{
  "n_layer": 9,
  "d_model": 384,
  "n_experts": 16,
  "experts_per_token": 1,
  "d_expert": 144,
  "d_shared_expert": 384,
  "activation": "swiglu",
  "moe_layers": [0, 1, 2, 3, 4, 5, 6, 7, 8],
  "router_score": "sigmoid",
  "normalize_top_k": false,
  "routed_scale": 2.0,
  "balance_loss": 0.00336,
  "balance_bias": false,
  "scale_expert_input": true,
  "init_std_router": 0.0215,
  "lr_router": 0.00105,
  "n_head": 12,
  "n_kv_head": 12,
  "head_dim": 32,
  "vocab_size": 4096,
  "norm": "rmsnorm",
  "norm_place": "pre",
  "norm_eps": 1e-05,
  "positions": "rope",
  "rope_base": 1300.0,
  "rope_fraction": 0.5,
  "qk_norm": false,
  "attn_scale": 0.177,
  "tie_embeddings": true,
  "parallel_block": false,
  "init": "normal",
  "init_std_qkv": 0.0238,
  "init_std_o": 0.00561,
  "init_std_up": 0.0238,
  "init_std_down": 0.00486,
  "optimizer": "soap_variant",
  "lr": 0.00205,
  "beta1": 0.95,
  "beta2": 0.99,
  "weight_decay": 0.18,
  "lr_head": 0.00443,
  "grad_clip": 2.0,
  "warmup_steps": 200,
  "schedule": "wsd",
  "decay_fraction": 0.604,
  "decay_shape": "linear",
  "final_lr_fraction": 0.1,
  "batch_tokens": 65536,
  "seq_len": 1024,
  "doc_mask": true,
  "train_tokens": 278700000,
  "steps": 4253,
  "dataset": "wikipedia_en"
}
Below are experts of layer 4 (counted from 0) of a mixture-of-experts language model. Rows are named router (the router's row for the expert), gate (a neuron's input weights, with its number), up (a neuron's input weights, with its number) and show model dimensions 128-255. Each number is 128 + 24 x the weight over its row's rms, rounded and kept within 0 to 255.
Before each expert's rows: "mostly gets" lists some tokens that are sent to it at least half of the time. This comes from a sample of Wikipedia text that the model never trained on.

# expert 13
mostly gets: " public", " Man", " Bh", "asketball", " Mil", "ipl"
router [128 154 111 111 125 128  88 140 115 109 132 134 114 149 147 118 137 158 145 119 129 135 130 134 131 143 136 124 135 109 140 139 141 115 158 100 120  98  97 117 149 111 173  99 129 105 144  95 142 129 129 150 176 103 119 171 112 124 112 114 124 137 119 175 129  90  88 117 101  99 110 155 105 103  89 100 129  53 104 127  82 111 123 148 141 168 113 118 140  95  89 192 106 112 126 111 144 162 103 111  97  93 106 127 113 128 156  72 168 101 122 113 104  76  96 141 122 131 108  91 130 133 158 113 144  87  89 128]
gate2 [148 154 102 129 144 100 113  94 111 157 127 127 104 143 127 147 176 100 181 167 113 124  85 102 158 147 128 101 127 110  97 118 144 119 134 129 129  86 123 127 135 135 143 142 139 102 148 110 163 167  84 170 134 121 139 137 123 142 136 132 165 100 130 148 117 155 122 112 121 141  96 117 149 121 146  87 113  72 122 159 105 202  96 125 123 134 114 115 109 102 117 145 108 122 117  99 106 158 116 152  97  78 157 112 126 101 121 138 153 121 139 121  95 147 134  84 133 133 131 108 129 171 106 112 157 115 129 150]
up2 [127 139 116 140 116 132  95  95 110 170 141 136  98 136 118  97 113 101 136 150 138 115 134 113 139 173 116 133 112 124  85 116 144 113 133 177 131  99 104  91 130 121 132 130 104 120 128 121 131 127 110 165 146 132 118 181 109 112 112 145 144 101 153 145 111 128 135 133 141 138  96 123 120 130 109 116  73 122 116 124 100 184 124 101 129 127 107 153 103 131 114 143 118 141 133 111 130 145  97 135 128  88 175 113 109 131 130 129 154 123 167 123  91 118 105 107 122 151 139  96 117 151 124 114 129 116 131 122]

# expert 0
mostly gets: " Oh", "|---|---|\n", " Love", " Belg", " very", " Records"
router [161 163 112 133 145 115  79  57 101 109 111  80 152  98 128 134 150 127 113  99 124 135 155 142 157 101 150 147  87 120 107 143 134 171 145 107 138  75 119 143 140 131 158 129 152 159 128 125 121 130 123 135 135 138 144 145 137 113 119 156 141 131 105 112 148 150 123 129 124 134 108  99  91 160 121 139 136 130 127 126 124 133 135 143 115 188 130 117 114  79 133 146 116  83 105 120  89 155  76 129 150 140 135 136 133 130 134 108 152 102  96 146 119 133 138 111 129 135 155 133 173 119  99 122 158 116 130 101]
gate0 [153 117 138 129 140 123 109 147 116 157 134 126 118 120 133 141 119 140 151 127 129 140 136 110 140  93 109 145 108 115 135 120 168  91 172  90 107 124 115 124  91 124 140 149 127 179 136  96 111 138 170 149 150  88 100 141  87 111 135 133 126 137 171 143 143 141 117 132 104 127 143  91 125 125  88  99  92 117  93 143  81 140 158 112  61  95 130  84  95 107 120 163 147 127 118 164 113 112 130 101 129 138 119 147  94  89 132 144 127 106  99 142 160 144 127 131 122 142 130 113 135  93 113 153 155  90 119 141]
up0 [123 131 152 115 108 108 103 108 162 101  76 144 122  93 111 117 144 118 141 120 150 111 107 137 138 149 112 153 135 119 100  82 147 130 121 133 102 132 127 110 155 110 135 149 101 160  77 136 111 157 146 178 127 123 116  90 139 181 112 111 147 134 114  92 130 122  92 148 110 131 171 122 186 107 101 124  90 125 121  94 127 103 106 114 104 100 114 136 126 109 127 126 139 137 108 127 145 110 157 109 129 102 136 148 115 109 130 129 119 101 159 133 152 118 104 147 144 137 106 126 118 149 136 151 108  79 127 143]

# expert 5
mostly gets: " Coordinates", " television", " guitar", " Species", "earch", "196"
router [179 151  99 123 116 126 105 105  72  75 137 111 130 116 131 120 165 133 140 103 124 176 157 133 154 123 125 123 143  98 150 159 141 181 183 124 144  78 100 120 105 158 161 138 109 124 138 103 112 157 193 149 122 153 139 129 116 123  77 132 147 138 144 129 136 115 125  88 112 116 107 137 106 135 105  90 115 118 156 151 103 114 132 125 129 154  94  97 103 114 152 162 112 128 123 132 102 116 103 137 100 180 133 159 106 164 136  96 132 126 116 128 133 120 111 133 132 132 156 104 177 102 141  89 151 113 139 138]
gate0 [127 118 110 148 154 119 107 118 133 136 162 125 149 101 150 111 140 113 124  93 155 148  97 111 150 122 155 133 134 111 106  88 128 136 152 130 103 109 127 128 111 113 145 136 143 131 145 141 145 164  60 150 125  90 157 109 145 150 134 129 129 133 103 133 139  95 144 114 160 135 125 166 125 116  79 142 121 144 124 106 136  88 122 126 137 142  85 133 175 122 129 155 115 144 130  73  91 137 142 187 114 107 112 107 151 137 130 113 101 135 107 103 136 156 116 136 150 102 169 127 166 133 117  61 146 105 137 157]
up0 [148 148 124 109 141 113 123 120 133 195 174 133 120 130 133 128 117  80 128 154 135 111 163  90 126 120 146  87  75 133 138 178 122 137 151 146  97  76  82 136 120 118 109 141 143 138 107 137 117 169 138 172 148 142 134 124 132  73  97 132 108 115 134 127 113 139 107 158 107 127 103 127  83 145 101 108 191 163  92 130 162 145 131 118 146 104 105 101 174 183 131 136 126 139 139 119 142 132 100 168 162 118 130 139 127 184 121 117 132 136 152 130 146 141 130  83 111 134 149 114 132  93 126 118 121 118 139  76]

# expert 10
mostly gets: "annel", "-d", " next", " tw", " same", "ampions"
router [119 143 139 141 123 106 114 127 151 125 151 123 143 139 150 151 148 129  87 124 134 178 148 133 134 113 182 149 135 104 130 126 132  92 107 120 161 101 114 118 111 124 154  65 144 135 132 129 135 109 120 125 159 114 136 140 106 130 129  75  95 133 118 171 160 105 147 121 109 126 126 146 104 156 127 124 116 115 143 124 106 122 114 153 111 126 121 129 123 136 120 129 105  95 118 104 114 154  83 140 111 116 136 137 132 138 123  86 164  82 157 123 108  81  93 140 109 103 108 107 138 142 174 103 151 113  90 160]
gate3 [121 127 114 169 145 126 133 151 119  69 142 130 116 100 118 142 102 130 110  94 100 141 140 139 107 123 153 159 151 144  97  84 112 133 160 149 167 112 128 155 108 131 136  60 174 132 143 116  95 134 147 178  97 110 165 167 120 179 137 109 112 125 132 134 131 134 147 127 171 122 140  88 130 122 141 128 108 135 107 130 116 111 129 132 102 127 157 143 130  99 129 102  97 111  99 161 112 144  92 135 154 140  69 138 130 133  53 134 133 125 140 124  91 102 113 163 125 123 115 109 105 134 170 111  96  97  87 175]
up3 [134 122 141  88 108 160 107 118 159 176  83 151 125 141 127 141 145 110 141 164 148 119  97  91 166 138 128 125 132 120 138 150 159 129 119 126  90 142 137 111 134 136 111 177  87 142 104 167 147 108 115  72 156 145  97  87 140  90 137 128 114 112 112 118 153 154 115 123  78 147 120 177 151 141 124 136 128 121 149 119 156 110 140 134 158 126 107 115 106 158 114 118 141 127 127 127 125 107 162 119 111  87 201  90 107 123 196 113 137 138 133 130 158 176 133 133 143 134 148 153 150  98  87 154 152 137 172 106]

# expert 14
mostly gets: " James", " %", " Mike", " crit", " review", " Peak"
router [159 172  84 147 107 128 134  85 147 123 115 122 110 107 126 127  98  94 171 114 105 146 135 155 134 127 134 122 141 152 126 130 154 153 143 159  91 103  99 144  92 127 180  90 148 123 157 129 114 164 144 171 180 105 129 148 123 120 134 121 125 145  92 104 140 114 151 121 131 141  64 156  97 149 121 119  97  93 142 140 146 130 142 145  88 128 110 121 101 100  96 183 135  72 115 127 160 152 121 123 115 138 124 170 147 160 102  93 140 127  93 125 118 149 108 115 138 127 167  95 168 122 140  97 141  83 119 118]
gate0 [116 116 149 107 114 128 136 135  87 126 113  83 119 104 146  89 135  89 132 140 176 132 141 119 133 122 133 148 124 132 127 118 130 133 141 169 108 181 153 133 147 122 121 178 148 160 123  98 187 110 125 107 118  83 106 135 112 169 160 131 104 171 133 127 152 121 106  51 130  99  74 110 101 118 151 113  71 113 165 130 170 126 133 129 142 152 109 142 108 133 122 118 147 132 123 119 135 154 134 142 105 128 161 123 119 121 167 112 108  76 117 132 162 122 137 148 142 154 141 137 139 136 136 122 147 120 146 118]
up0 [136 132 136 113 115 151 111 120 130 159 118  96 163 121 128 126 105 133  89 141 125 140 166 159 145 142 142 121 112 108 117 152 129 135 139 103 117 109 134 123 105 106 154  91 129 134 148 138  74  94  89  76 116 120  60 131 133 132 158 128 125 148 135  97 151 103 152 124 102 134 117 133 118 111 139 118 107 142 131 146 137 104 141  98 153 149 110 140 120  98 119 136 102 153 159 126  95 134 160 155 149 139  95 153  99 154 109 120 128 131 142 157  98 111 131 168 142 171 164  79 134 152  79 128 100 118 119 163]

# expert 11
mostly gets: "rial", "ted", "roy", "burg", "het", "rict"
router [137 159 134 128 143 133 109 119 128 119  80  75 126 107 141 142 143 135 138  95 151 143 113 115  72 163 140 139  99 131 156 177 124 138 171 105 123 114 105 168 109 130 156 110 139  91 130 117 155 136 160 118 153  96 135 151 123 156 111 119 147 193  93 148 171  87 138 101 104  76 139 121 121 115 122 114 114 107 113 108  99 148 120 125 125 156 140 137 125  99  92 120 116 120 115 127 170 160 141 148 110 104 110 111 133 115  96 116 161 100 103 127  99 101 116 105  69 133 154 122 162 110 122 142 138 114  86 128]
gate0 [131 116  97 124 121 117 140 118 177 112 129 117 118 164 152 167 109 125 131 132 108 179 127 140 107 132 128 156 114 118 139  91 142  99 135 126 141 120 131 154 106 139 126  61 104 154 161 117  76 115 115 141 145 162 143 108 132 156 158  98 112 125 117 141  82 110 120 153 133 119 171 123 121 159 105  58 162 118 100 115 105 136 113 140 112 102 137  95 158 107 150 124 147 138 157 151 166 116 133 138 124  87  93 169 159 115 117 125 112 105 135 124 161 173 160 196 124 120 137  98 133 173 168 166 129 133  93 116]
up0 [149 140 110 116 103 125  99 122 175 123 160 141 129 114 143 145 106 102 137 104 123 127 118 130 125 115 137 124 110 123 141 157 142 113 104 155 129 124 108 143 109 139 142 112 117 124 122 114 105 135 117 154 130 120 165 148  98 145 120 124 105 109 159 167  91 146 168 175 135 154 133 125  99 108 125 148 142  98 134 133  85 115 157 167 116 118 132 173 150 130 109 116 146 119 143 118 144 112  92 116 168 103  84 148 146 129 113 142  90 161 124 104  84 132 151 153 140 119 102 148 115 130 180 121 136 117 101 102]

# expert 3
mostly gets: "ospital", ".S", "avy", "mp", "venue", "ck"
router [132 171 108 139 145 132  84 118  92 121 135 100 152 126 151 112 142 149 165 126 102 155 179 141  94 104 141 157 108 121 115 119 135  98 156 120 164  88 103 104 117 144 131 140 125 106 126 136 143 133 143 132 189  94 128 134 103  97 113 125 154 151 159 173 127  96 118 140 184  99 147 108 120 144 118  93 112 115 110 156  94 130 137 132  79 135 115 131 135 141 120 169 107 119 126 119 107 122  85  98 149 128 125 141 124 144 138  84 150 106 133 123 119 123  96 110 135 133 107 117 136 144 111  97 130 110 109 144]
gate0 [142 131 138 112 132 137  92 131 135 131 143 139 130  88 117 148  84 120  60 172 151  78 125 122 110 202 176 137  94 115 143 113 104 119 172 144 109 116 123 150 119 142 136  97 105 204 111 157 122 125 107 126 139 135 109 144 129 116 105 148 127 134 128 151 139  94 141 132 136 104 158 153 164 136 113 157 125 144 161 158  75 170  91 165  80 157 125 145  89 142 123  96 138 173  85 118 132 115 131 106 108 125 160 131 128 158 108 114 132 110 151 130 124 138 100 154 115 132 130 151 147 126 136 136 118 132 104 143]
up0 [145 122 138 126 121 145 128  99 146 137 140 124 108 171 144 180 149 116 173 116 121 147 142 111 168  85  80 119 166 154 143 140 130 123 100 126 105 107 112  99 123 121 134 139 183 105 132  89 149 103 163 122 132 116 144  91 116 144 162  99 131 153 121 125  82 134 137 142 119 175 107 100  75 109 114 100 149  93  88 101 191  85 148 110 182 119 114 119 175 144 136 147 132 115 170 141 131 130 133 151 140 131 106 117 122  68 112 126 110 145  88 104 112 122 148 140 138  92 145 105 127 130 144 107 143 131 124 113]